Below are experts of layer 2 (counted from 0) of a mixture-of-experts language model. Rows are named router (the router's row for the expert), gate (a neuron's input weights, with its number), up (a neuron's input weights, with its number), down (a neuron's output weights, with its number) and show model dimensions 0-127. Each number is 500 + 25 x the weight over its row's rms, rounded and kept within 0 to 999. Numbers have three digits each.
After each expert's rows: a language model's description of what the expert responds to. This comes from a sample of Wikipedia text that the model never trained on.

# expert 20
router:506506486475474524535522542479501481525521525468523520465510494529520526454522485520460519469475528525519517515538471486524529481528539499508529525527535477530512518504520523502470469474529531527457518466541517465534466510469486494532478523472534471471528519537531475482510512463470473510527532471507527486471521524511478492539512520522479478531475512514465516481527487466502514486484
gate1:530453489496454519495511458512520549529525464520505521541515544479485524457513501498513503513544457504477506468517525507478498530486556489511446481515505483504508518488469512497524522557522511504506488516509471486536554533507462508512488510490511490510484515508516505477518524538498535485497462456491550477499485524494539495542519509463517503504477512449518520512485525523529535482462
up1:520504509543497533490472511514530508473516545518503484499488523490542559489517515483471475488463514506488504509474506489484518464493480437480438510453506508485502471462499506477499485495499511523504537451492482481483519513493519489486494507528501477475487512500538477474543493510538521513530498528486486533548473468527505472490485525506477523476513505552508473506451475517541548437536
down1:497518474524454491489509520536509476476496517528493509512480461498485440448475461468488510495503510469502474487492466479487501559494515523496503496490462494498505495513504511492546461519457504524518510474516513489490478474538480469517546505466494491486546508526476478465496550497450494490451515461569498464521512518510497501501557477493472517514514484480506546474518486501532499497456
It responds to: The piece se opening a word right after an article or verb, as in send, severe, sectors, search, secular.

# expert 45
router:506505487475473524534522542478502480525521525468523520465511494529521526453521485520459518469475528525518517515538471486524529481528538499509529526526535477530512519504520523503470470475529531527457519466541518464534466509469485494532478522472533472471529519538531476483510512464470474509528532472507526486471521524511477493538513520522478477531475513514465517481527487467503514485484
gate1:497508500520489469458463471511501514493522448507492498556485527478471472507489506481499466541506473476463475497491554501489457521490501506510481513483479539449499480500480466498516509521503472444513467522490469503455516486525512480479508487525489514535430487472514521483483488534528498466470485517475476514524467512504536513493463484503499571494529468484527492533475529541518497493505
up1:458459485527493526489490496490516473513453499485497492504512511519498488470484487480551508505494475473504529494483474468443523541509455538511504476550502512538514494503474541472507480528509489522433445515501500558525508514525486493490497495458478483498482453501481526505537464501497477473516473481534431531504481456497493503503460492480488482508523476512520511519517516493470542528504
down1:526492543480525492485470513530488515496480516464498501468481507499530502521472492477511518518526468520461469465483514454523515493530514487467520493481477542443507470555530509530534514498490472484477482460461503476514539526500518511507534495462504476508455517478473482503490472521504510524529504510505506495513547511490520530462487504493514468484461478477526543538489516513530572522547
It responds to: Quotation marks closing or opening quoted terms, numbers in score or points tables such as 85, and pieces view, em, ra.

# expert 4
router:506506486475474524534522542479502480525522524468523520465510494529521526453522485520460519469475528525518518514538471485524529481528538499510530525526535477530512519504520523503470470474528531527457518466540518464534466510469486494532477523472533471471528519538531476481510513464469473510527532472507527486471521523511477492538513520522479477531475512514465517480527487466502514486484
gate1:476458477510501471471452532517542506488477492480508465508539472491497509500499496450500506492540452481481475496503476488505478469502465464480476486500489477498502524476513476491518509511475512485534536513516448484511502526524490521519575536488499497548489536494506481537490504544511544492487534514471482491538496479486453485479518498503504557501473464481510482475469479490434512513462
up1:508486488488501491504491495513524520498473486522518502515533490517460518499511534527545488542482469525461478481457519497553489557512525522558539501490491526509458482474469500494476493503498508506469479473493460456438526514505513497454499503484550512499504493492487447480476510475520471508511463491508498460504489502515558515542509509468480465514501505474505471540468507472548487494466
down1:475536529510515521487494462489491526498494422455455528540474524481506543485520490514488476495474514482488480471540519501448502488522479454487505490495509506534527502485530500517516473554487481555533506520512515530517538491482526527480493505523525514492479474526524508503486511510512475497491500512502472505565480477508520539521456457511484524500498535513502454544501516499498536456478
It responds to: Word-internal pieces and continuations in ordinary prose, such as te in pro-te-ct, en in energies, ze, st, ly.

# expert 21
router:506505486475474524535522542479502481525522525468523520465510494530521526454521485521459519469475528525519517515537470485524529481528538499509529525527535477530512519504520523503470469474529531527457518466541517465534467509469486494532478521472533471471529518538531476483511512464469473510528532472507527486471521523511477492538512520523479477531475513514465516481527487466502514485483
gate0:471461473507512477449503502495474543490466474527474470495529508475514465545476490466492480520535473507494484508499534520491494479489485505485476492454493509501483493470524488448495487522477485458494496508479470542492496452520517533497523445551466499514457502486493505495503520547550486514511521542516488500549486510524462501488498506457510520490526534494556499547515460508538497512507
up0:483534550466516529512479500519500495500509453503491489488504487541484468470526473536499520486498544528526445447502480478531508527522498482561503467481516491479507510495485521488495493528505473482468502506492520500466557507507481496510491490528468518537485485472499496464522482483496502534537466447521465514528492469544554518542493471519499537484463479443475499502494512495503490461497
down0:514497513511476458487484504526470489485475484522527492506532522447513501483507522513459488493497490468490463503516487446486546498524487501523567461521484519480473456523485479542490499525499497539537474486552511466454510476520510486485486482482449473493500468478490507501506515487501510481468479529474473472478500460506498523496480489473467461523514498540511453527485506457533543531464
It responds to: The conjunctions and and or in lists, commas before them, and capital starts of names, such as go in cargo, Ad, O, P.

# expert 14
router:506506486475474524534521542478501480524521525467523520465510494529521526453521485521460519469475527525519517514539471485525530481527538500509529525526535477530512519504520523503470470475529531527457519467540517464534466510469486493532478522472533472471528518538531476482511512463469473510527531472507526486471521523511477492538512520523479478531475512514465516481527487466503515486484
gate1:528533473540503501483501520471538526519513476499450490497488508509495487538439515503479501524543527518484464500422502518492536538509542523483500467485498483472548503473524494498515526498551503493505479498537491505484495477524514513500481443497505495543480490496474532479504502510530450438489487496528505531498521489476525480511451508505547526458499503496527512511467474511470524484501
up1:484496439512507515491500484475497493481448478490502519529539549488471491488510506541480512495531460483475498531507474473534493560537498455464498496487479529491502488475489520506490494520528469477520446512510532504498499478552497505512495503470486521516519461490494493542491469512475513452508472513482525514475502527516515524505531517508459554499483478463531433472491501464550518495492
down1:502520499528475462528519470513532504531504479482522485526468470539504511503532502535488474492471499443500519447482537493528522460476465512495498503509500504490529501493464481537474499504477506484486508531512476503534474435499475473511523534541531512555544527529469466495472530512453494504564529483520474491487548464512479501480478498506528485476501495497479465521520501470505492505527
It responds to: Initial or middle fragments such as comp, ell, ting, we, Sch, Bra; also passes in football stats and V in DVD and TVR.

# expert 13
router:506505486475474524534521542478502481525522525468523520465510494529520526453521485520459519469475528525519518514538470486524529481528538500509529525527535477530511518504520524503470469475528531527458519466541518464534466510469486494532478522471533472471528518538531475482511512464469473510527532472507527486471521524511477492538513520522478478531475512514465516481527488467502514485484
gate0:495525542476505472508474475495489531540474466499531464538504520484481456497499468492477498503486452485483504526499536491468496494476503479540488485486480513480494510506516459540543530501487505462531481517544519470499516503497490524486502472504475512533503506540511511506465514520495515497430504520511422534547525503511513453495479478505480522487505470478539490516489515545466454508539
up0:508495547479512475511475529506536470543560489469494507488476499506506468540516501489477487477469477488470499507515511547512515514481470502478509445483512506511535453558497452497546488522525510540493463537471529474521491463514471576514516521491509493493496506493458477488498532495504511469497460502475502522499507483472522507514501509511471494490465477542450513538515535501489525508516
down0:471490476493494514507484513478483521449501479455488507480489526461488513511483512498488481521543518511458513520478537465531469534488505493492513503477536490481503474454507495512511465518464495418522495478471497521509487454487494504479487522475551440472469505480539511519534484481503511480489477500449488497516473489556456534475476537486520490557502503501456483492513502482509481529499
It responds to: The word "to" after verbs or "due", closing quotation marks, and capitalized name openings like Je, Da, Mu, Sh, Se.

# expert 29
router:506506486475474524534521542479501481525521525468523520465510494530521526454521485520460519469474528525519517515539471485524530481527538500509529525526535477530512519504520523503470470475529531527457518466541517464534466510469486495531478523472533471471529518538531476482510512464469472510527531471507526486471521524511477492538512521523479478531475512514465517480527487466503514485484
gate1:468509497493522521484455502525509475522485474501508502531474499431469468523490536494481496555519511486510481512475502516502474465494494475473526451483516508498520515500519505468514516500494471526491488505496477521486537462497500499526480483493490507534470496534546543473542487446522535496454521508455496520533489528512481502455520508545546529532490472469490436496477528508493528533490
up1:499522552505509518529508496493504496481478502476480500539464517500465491510492488516527472495497489525535495448473516476458483457524492504499457535467522539492522516469497519493504496431506532540468512541511496502517494544483438467484485499504501524481490493450512494498492483504474490511478523538492512536475494429449490515475517487521506477482518478487452456525539495480521521485475
down1:497517492487488536549444485485464480513477487493443510494510469511473491455479518497505521485523462514484469528495491504490503504522465479520479512487465493486496531439501461509514524436530519494499455490499429511454515479500540515491496498475519502495537486524466475494531509501458492508533498486521504537491486524469526456524514505527492495514548492519480536526526555476507502495495
It responds to: The word start po at the beginning of common words such as police, pollution, politics, possible, podium; occasionally me or ma.

# expert 36
router:506506486475474524534521542478502480525521525467523520465510493529521526453521485521459519468475528525518518514539470485524529481527538500509528525526535477530511519504520523502469469475529531527457518466540518464534466510469486494532478523472533472471529518537531475483511512463469473510527532471507527486471521523511477493538512521522478477531475513514465517481527487466503515485484
gate2:507483500541520470458470488501486505485502467507485486553495491493484466505472500513489476515504478470483478498483543524479477499498502499492492462491479528481489493493500476512528524541464454465507488545493454548491507483541540504489512470497453507540422499453492516503499480512533495483464475509495468508556467482502541504482473520477506553465533485488530483524486516549490499496524
up2:452512532496512503518487508468527491501532494511493501528535517534524514477518492521482497474484517523520466480511473462498545547520513523508492481498509489508512466464492532498522513510500524490539512516478515518534515531525500482477496536546486521510511480513513523479451490546487536493529565484524505463446480475540535473525496525489502484500448458512505504522504472482428455476518
down2:538502498515523495556482479492455528487486477480473517511536470459471493516521521479531521471539505502517511514493521494500521528494486485496495486517471531467486464512507466468490447478545508461501513509504502485455527495496486521491529486545552505484482540460452471501506532522498485494529513477543465519522507475543492542469469513528501492512502522528512511502493495530474500424471
It responds to: Syllables starting or inside surnames and proper names, like McLell, Pell, Pelham, Cha, Pla, plus ough in although and opening parentheses.

# expert 37
router:506506486475474524534521542479501481525522525468523520465510494529520526453521485521460519468474528525518517514538470486524530481527539499509529525526535478530511518504520523503469469475529531527457519466540518464533466509469486494532478522472533472471529519537531475482511512463469473509527532471507527486471521523511477492538512520522479477531475513514465516481527487466502514485484
gate1:523478457522527471508485485544470513498474502513511465559489507513498473549516492487466496478493486510491507487516512501468428515506492483502518481465509526483476528502493448523536475498479483489512502518508512534490516508544503524487501478508482514509494517481451533470507446548556501494464500514504474539538443504463491527480512459533495551481519498492532503532466508515505486530517
up1:497463473494490475531484487466456465512499488520490549495526518452505460485471512506500501520522528544527490522489460532508508508503512504500498536474484461500485536499474437487493504516505530498499466473491474469532462487459474510469534476452502516505490489487493468472459546480464504523480501488467531528553488513505494521501472489529563537535508459488484525505520508504489468475489
down1:505537485510504517505497479515521499492468507530507526535451516473487475518458529504485492555507562537460484492490456502523517507466522478506505509497470505492534510487521462522497475481505525502490506519484491447506456485522480538541490514564468487487474465534542495486516506511484482484510481472485513482441534467498465495498466477486474476532540498472512510523491464496553513478520
It responds to: Word openings after the, a or a verb, mainly po in police or pottery, most, near in nearby, and names starting V.

# expert 28
router:507506486475474524535522542478502481525521525468523520464511494530520526453521485520460519469475528525519517515538470486524530480527538499509528526526535477530512518504520523503470469474529531528457518467541517464534466510469486495531478523472533471471528518538532476483511512464469472510527532472507526485471520524510477492538512520523479478531474512514465517481527487467502515486484
gate1:476511501493493496517478447480518481484478517554521542554468508438504527515516512487521486505496517489508501434527524491515491504534534522487491489438495518513482525495516482545510475563463480511481490458515512494509532481507519484490480533493527481496461482490513532509512504481570505479534501503526516522474467462524488528496506474497476481478517481505521472453512486525460515469486
up1:500537547519481506507527517547489479505498500441512528455541496559512472503476516545473535507497493523520518489480495491498519512447526529532490491508502488506477540490484488453502488460519478500464517497539500544466471527499540488540522481527468502511508507503524495516502477500491505538484526486508467499497507530548519525501484510529527511511482544508472506574536487463483478525488
down1:493578501508513479526494494473511474534478495500483520502538510500504500494471509514514555495505484559543487492518474508486525504482502465489505494471562480557481504458481493531504500515488472486501471496497490525563537503467471483510489492515513483459470488540508483467527497446511522574455532470516473495486482541497498494532495504517479479509512500472507525468506486492535514489485
It responds to: Tokens in pipe-delimited tables and lists, including empty cells, plus word starts like Com, No, ca, tr, and te in first-team.

# expert 47
router:506505486475474524535521542479501481525522525468523520465510495529520526453521485521460519468474528525518517515538471486524529481528539499509529526527535477531512519504520523502470469474529531527457519466541517465534467510469486494532478522472533471471529518537531475482510512463469473509528532472507527486471521523511478493538513520523478477531474512514465517481527487466503514486484
gate1:527491509525499495515509510550465466471480483472510527496506479510472488522537514518547520505461467523497512501450508523510532505482463490493494476492493528476480506531513503487443529548466506504496493537496514570514569546502488498451476521489456489501495479486503483441523456504522492501499520527470501528495480494496491476539477499470483519512516455444490470518510489525510496518490
up1:438520517569515449465517499501503506529526508448475472462499523513514487547495446491487468502498455478475481492472511514510454493509500523475486520490528510482462479497517520506524511455541511555518532482473537538502477518477505528532514473525482458508503509476505487508480486488454533498470504471517498505511473483482506493500509477514514488500506525479526443501504468552507471493498
down1:500493505522531514499511467486506498466527510501488532475486489505524465495512498510532515466513531451503503546547503460511471491456484481499508573480492489465512530488508509489537519487514495503524510539505489488540485525517524465511497489514482530511476517449486462523536458468536491512488466465462506498511491489538467545488464500480548500520494482531485489583515478506471509511529
It responds to: Word-start pieces after articles or conjunctions: we beginning website, wealth, western, weather, plus she, production, vi in virus.

# expert 6
router:506505486475474524534521542479502481525521525468523520465511494529521526454521485520459519469474528525518517515538470485524529480528538500508528525526535477530511519504521523502471469475529531527458518466540518464533466510470486494531478523471533471471528519538532475483510512464469472510528532471506526485471521524511477492538513521522478477531475512514465516480527487466502514486484
gate1:489491506531515470474460476520496524490489472526492470558497492466457476522460509479513464527537487476467476494501542511465480505470489497495482496480459521451487503501489509500531515518465478455519504530482482513487502470526538503482523485513481512532417500468489529495500490523536514502505472519492462498538477484489536502485475483478513551457535459502518488488494511534525492525543
up1:491506496483490513525473479471499472491504522464511478464479467567477508519448524495510530474451494452507527506526497532500499477520519471507483482522498495478522542492483513512515506493494471530503483464476457485522483532530547518532457490498537527491518521495559500473499508450543474499516486471494469479475526484467467473507506487476462524496468534508458505516509526486502518525555
down1:485536487485525481493478472510449536469523513511517455487499550531474496562528505502495507522500460475521496519460518504529492509477493538490547507496486495488514475488485532498513531514538479503493495493498531471503501527495521459465472524465481482517500543479493527513502529496511431466505505487528522521516527428502505547506511541500507509492472464550544520489532507487510475483527
It responds to: Inner syllable pieces inside longer words and surnames, such as fer in conference, ber in Oberg, min in mining, ist.